Below are experts of layer 4 (counted from 0) of a mixture-of-experts language model. Rows are named gate (a neuron's input weights, with its number), up (a neuron's input weights, with its number), down (a neuron's output weights, with its number) and show model dimensions 128-255. Each number is 128 + 24 x the weight over its row's rms, rounded and kept within 0 to 255.
Before each expert's rows: "gets" lists some tokens that make up at least twice as much of what it gets as of all text; "mostly gets" lists some tokens that are sent to it at least half of the time. This comes from a sample of Wikipedia text that the model never trained on. Tokens count by the router's weight.

# expert 8
gets: "with ", "With ", ". ", "against ", ")", "and "
mostly gets: "with ", "without ", "With ", "alongside ", "Phylum", "Despite "
gate0 [ 96 116 133 162 101 136 143 129 128 111 100 138 139 148  95  91 150 122  99 123 106  89 186 121 117  86 122  99 138 144 116 132 133 105 155 115 151 115 154 126 123 154 102 139 130 107 153 112 146 102 138 162 133 150 126 173 111 149 129 166 126  98 106 176 124  85 125 120  70 150 137  88 105 121  85 114 128 143 133 117 115 137  97 114 112 180 134 143 166 144 143 161 198 134 125 148 148 171 166 125 142 142 107 149 147 127  85 150 137  92 109 151 102  84  89  86 164 129 155 120  77 151 139 127 127 121 126 139]
up0 [151 139 107 154 135 173 174 122 180 136 122 159 139  84 154 124 134 150 169 141 141 123 162 110 177 121 121 111 139  99 131 182 136 158 155 143 123 115 145 136  94 154 148  99 132  67 114 148 128 157 142 163 124  73 104 120 140 114 130 119 121 129 197 165 121 132 156  80 149 112 167 119 138  92 107 155 126 130  91 104 141 137 173 137 110 118 118 159 172 178 127 123  99 125  98 132 114 123 171 165  95 114 148  71 127 149 118 115 142 102 171 118 110 150 103 144 110 113 150 161 138  70 137 118 110 162  79 138]
down0 [121 161 119 129 124 111 121  60 107 126 158  82 137 133 155 106 132 143 115 133 122 132 134 115 111 166 134 148 140 143 155 140 145 125 175 145 135 132 128  87 100 140 164 123 149 124  82 123 135 160 103 104 164 130  78 137 148 162 141 143 140 173  70  84 118 153 130 142  78 150 132 112 169  92 131 152  92 116 174 147 108 127 150 152 120 146 118 139 165 137 128 133 164  96 135 118 134 144 122 109 162 115 191 137 187 125 137 205 115 107 132 165 156 110 119 123 117 113 136 175 122 138 110 129 133 132 114 167]

# expert 13
gets: "1 ", "2 ", "3 ", ") ", "4 ", "5 "
mostly gets: "II ", "century ", "million ", "000 ", "eight ", "six "
gate0 [134 152 111 123 143 100  99 140 133 101 115 151  94 141 163 114 159 158 106 151 136  86 173 134 136 161 143 143 102 131 157 127 110 144 130 114 128 120 101 106 103 139 120 110 113 142 101 143 197 113  92 145 105  94 127 104 128 139 128 100 151 111 142 101 114 135 128  80 146 111 125 130 142  93 100  97 114 114 100 111 147  83 106 144 101 124 142 149 139  99 142 125 121 164 120 138  98 114 113  92  84 142 153  86 138  79 104 110 160 115 165 100 108 117 160 168 163 119 124 104 113 144 114 145 170 144 105 128]
up0 [103 119 125 102 122 117  86 134 121 148 147 138 137 155 132 177 108 138 114 121 128 124 157 135 165 196 129 127  76 122 137 137 114 130 136 143 145  93  94 157 114 108 166 134 133 187 101 148 147 137  72 144 129 168 134 124 127 115 138 157 116 126 114 138  77 151 117 131 139 117 108 124 151  90 112 124 114 140  99  94 127 122 104 116 142  96 155 145 130  88 135 137 134 134 124  94 163 173  88 108 144  93 159  76 144 135 148 136 119 119 121 162  76 117 138 148 134 122  94 128 118 127 115 103 146 164  99 134]
down0 [135  79 169 146 123 143 139 115  74 119 151 133 111 104 146 125  89  77 180 129 130 117 125 144 135 131 105 135 121  96  99 107 153 139  95  78 118 170 125 148 165 115 105 100 169 114  91 147 130 106 145 119 102  94 117 133 120 118 147 117 123 106 116 147 126 131 162 123 102  99 171 145 125 186 143 118 125 112 132 115 124 138 123 123 115 108 155 130 134 134  79 140 112 107 153 173 113 147 133 142 163 149 126  92 116 132 149  72 126 125 133 143 110 106 123 137 116 139 147 151 137 120 114 114  82 101 143 149]

# expert 10
gets: "\n", "\n\n", "\n  ", "\n ", ".\" ", "\n\n "
mostly gets: "\n\n", "\n", "\n\n ", "\n ", "\n  ", ".\" "
gate0 [ 66 115 173 110 107 142 134 105 178 103 122 120 111 110 181 121  97 160 131  93 116 126 145 159  97 124 131 129  93  84 125 108  82 140 112 144 126 131 182 108 107 105 143 162 108 102  57 107 131 119 137 147 137 139 115 162 144 114  74 143  98  84 122  86 152  74 117 149 112 163 116 128 118 124 128 146  87 160 164 110 112 107 134  86 127 158 131  93 129 136 115 136 136 161 102 120 137 118 107 132 147 134 143 108 139 151 135 121 128 125 131  89 137 171 169 114 127 161  89 124 132 101 145 109 134 116 119 153]
up0 [101 107 153 163 105 132 150 101 167  81 134  87 119 131 190 134 128 154 160 126  94 121 130 166 123 114 103 137 116 109 121  84 118 108 117 111 123 139 163  78 121 115 117 146 140 124  94  91 107 100 116 129 139 158 129 123 116 124 117 125 131  82 102 103 116  88 130 178 103 156 147 126 119 123 132 137 142 106 113 121 149  88 165 143 118 148 122 120 161  77 161  99 137 127  98 184 162 125 158 137 116 140 164 131 142 114 134 128 148 133 133 114 141 121 183 123 131 139  96 126 128 114 116 145 125 127  99 119]
down0 [114 112 171 101 108 101 197  58 150 174 103 139 138 162 155 104 128 124 122 161 165 120 112 146 183 145 142 110 134 134  75  98 133 103 142 113 114 123  94 139 125 138 118 124 112 135 189 145 143 119 182 111 168 129 120  87  98 104 130 126 118 139 103 143 102 112  87 140 166 149 163 102 164 132  90 116 126 156 165 128 112 107 121 139 103 142  97 135 132 164 103 104 151 128 130 131 153 129 137 104 134 118 131 134 157 120 135 111 156 113 172 139 141  69 131 148 121 138 125 108 128  97 155 111 138  94 165 123]

# expert 19
gets: "5", "6", "4", "3", "8", "9"
mostly gets: "However", "States", "England", "election", "University", "Canada"
gate0 [ 89 118 134 109 145 107 114 107 145 116 191 129 158 161 130 171 130 148 106 146  72  91 108 119 143 146 176 104 137 133 134 119 156 130 140 136 142 135 119 119 143  92 107 142 143 154 148 173 109 123 168 114 111 101 122 120 122 146 138 137 109 113 113 137 172 114 136 110  97 125 135 147 152 122 122 101 111 119 124 104 131  96 170 109 166 137 124  73 113 128 144 148 158 180 139 110 155 151 105 104 107 124 134 155 163 148 103 141 126  98 167  94 114 116 146 131 122 101 100 102 175 102 124 114  91 142 165 135]
up0 [109 134 144 138  91 126 169  88  84 124 111 170 124 117 107 107 137 138 172 133 134 168 115 118 158 126 152 128 139 143 135 134 124 153 113 105 125 155 125 128 157 125 136  91  99 140 147 126 114 150 140 147 119 114 124 121 121 109 103 183 151 118 127 108 142 128 138 141 117 137 115 108 145 131 151 153 139 120 136 129 136 161 162 107 105 126 125 120 107  98 127  96 129  90 113 141 120 129 132 103 175 136 155 106 131 115 201 162 121 123 112  95 121 141 146 117 133 143 144 142 133 120 112  99 183 164  90 189]
down0 [126 182 130 164 159  88 163 135 106 111 143  95 154 112  94 128 154 148 166 106 140 127 115 135 109 135 114 137 118  60  94 114 157 115 152 134 126  97 113 139 122 126 169 162  71 128 125 118 137 143 162 106 113 136 125 100 103 113 105 139  96 116 115 136 123 134  92 112 145 147 119 132  77 139 119 138 106 123 148 160 125 159 120 108 135 160  99 146 114 173 185 104 121 105 115 126 132 115 123 106 161 128 177 153 121 135 128  96 122 123 152 103 116 111 123 120 154 164 153 115 119 105  92 119 129 142 117 176]

# expert 18
gets: "T", "B", "L", "R", "H", "W"
mostly gets: "L", "T", "J", "W", "B", "G"
gate0 [155 121 124 118 122  99 134 107  97 175 142 124 148 114 135 111 149  74 108  74 120 155 117 143 156 165 183 171 147 117 136 126 116  98 160 108 134 141 117 125 125 163 122 107 164 120 179 108 121 154 121 163  84  97 136 157 111  78 166 114 115 104  97 145 131 151 133 117 150 107 125 161 132 123 151  97 151  88 104 140 135  90 108 165 161 132 154 143 142 116 119  96 133  98 125 151 131 150 133  97 167 136  92 180 145 101  94 164 146 127 131 124 117 102 122 104 141 144 108 143 163 181 106 131 164 110 167 160]
up0 [113 122 152 129 166 154 178 119 131 145 154  98 138 160 128 120 145 126 108 141 150 132 124 107 155 129 161 135  79 123 131 162 130 146 129 112 128 130 165 119 165 105 117 127 135 131 157 109 154 108 124 130 125 129 109 143 154 115 134 112 144 173  77 145  98 171 173 130 168 166 127 133 125 110  97  91 176 120 103 126 167 131 150 156 136 146  98  77 160 112  95 131 128 108 117  96 140 158 150 108 121  74 126 118 168  80 129 143 140 138 159 152 152 152 153 131 144 114  96 144 140 147 119 137 129 145 134 134]
down0 [102 119 120 113 148 148 125 151 115 111 133 159 152 130 116 123 147 126 138 121 130 139 120 134 161 105 150 116 158 128 111  95 116 140 105 138 133 127 142 124 129 131 176 142 143 116 137 119 134  92 146 134 137 119 149 101 180 113 101 134 102  94 124 127 117 118  91 175 165 139 102 125 137 101 134 187 146  83 128 133  84  97 105 179 111 121 175 126 129 155  75 138 161 100 110 132 116 142 108 111 118 118 125 148 163 113 112 113 125 138 159 140 124 102 123 135 127  90 114 104 120 144 102 194 130  77 164 117]

# expert 23
gets: ",", "N ", "| ", " ", "S ", ") "
mostly gets: "N ", ",", "MPC ", "SI ", "S ", "SR "
gate0 [171 194 132 105 151 117 114 125  81 125 138 139 116 139 152  94 139 166 138 120 143  99  97 132 104 175 102 180 134 135 101 139 153 120 131 134 141 118 128 135 116 169  90 113 117 133 144 116 139 116 133 129 117 143 120 121 135 115 146 128 168 126 119  96 148 157 148  89 127 107 128 104 118 214 131 128 151 105  97 133 132 146 136 116 149 155 168 110 145 128 131 102 161 146 119 122 110 134 155 120  79 140 165 149 152 117 118 122 152 116 156 129 134 148 155 128 137 145 102 148 112 132 189 142 126 112 154 119]
up0 [157 167 116 117 144 111 194 109 133  67 101  88 117 126 160 110 144 153 125 126 152 112 133 117  99 119 101 146 144 143 134 121 159 102  88 101 154 122 144 133 110 161 136 168 132 136 146 141 168 129 117 122 136 168 103 117 160 117 117 142 145 135 116 114 123 128 108  99 133 114  92 130 135 166 111 109 148  93  85 146 107 127 144 106 143 135 120 108 159 105 126 134 163 128 120 103 134 138 138 160 110 116 103 150 164 115 106  83 132 103  90 122 109 132 119 120 100 103 104 154  93  97 160 105 142  87 151 109]
down0 [145 156 100 163 164 135 158 178 118 135 120 117 125 145 101 161 157 104 108 139 147 120 163 128 150 104 128 126  98 121 127  88 152 119 132 143 140 116 146 158 190 131 131 138 122  97 121 129 100 136 104 118 107 124 143 138 161 126 134 108 142 107  86 123 120 111 120  85 143  86 165 137 184 122 116 139 112 129  90 107 136 108 133 114 129 118 155 114 132 113 101 131 158 141  95 176 131 136 132 116 183 130 141 162 156 139 123 135 172 130 143 158 110 163  92 183 116 107 131 118  96  98 125 152 120 102 159 146]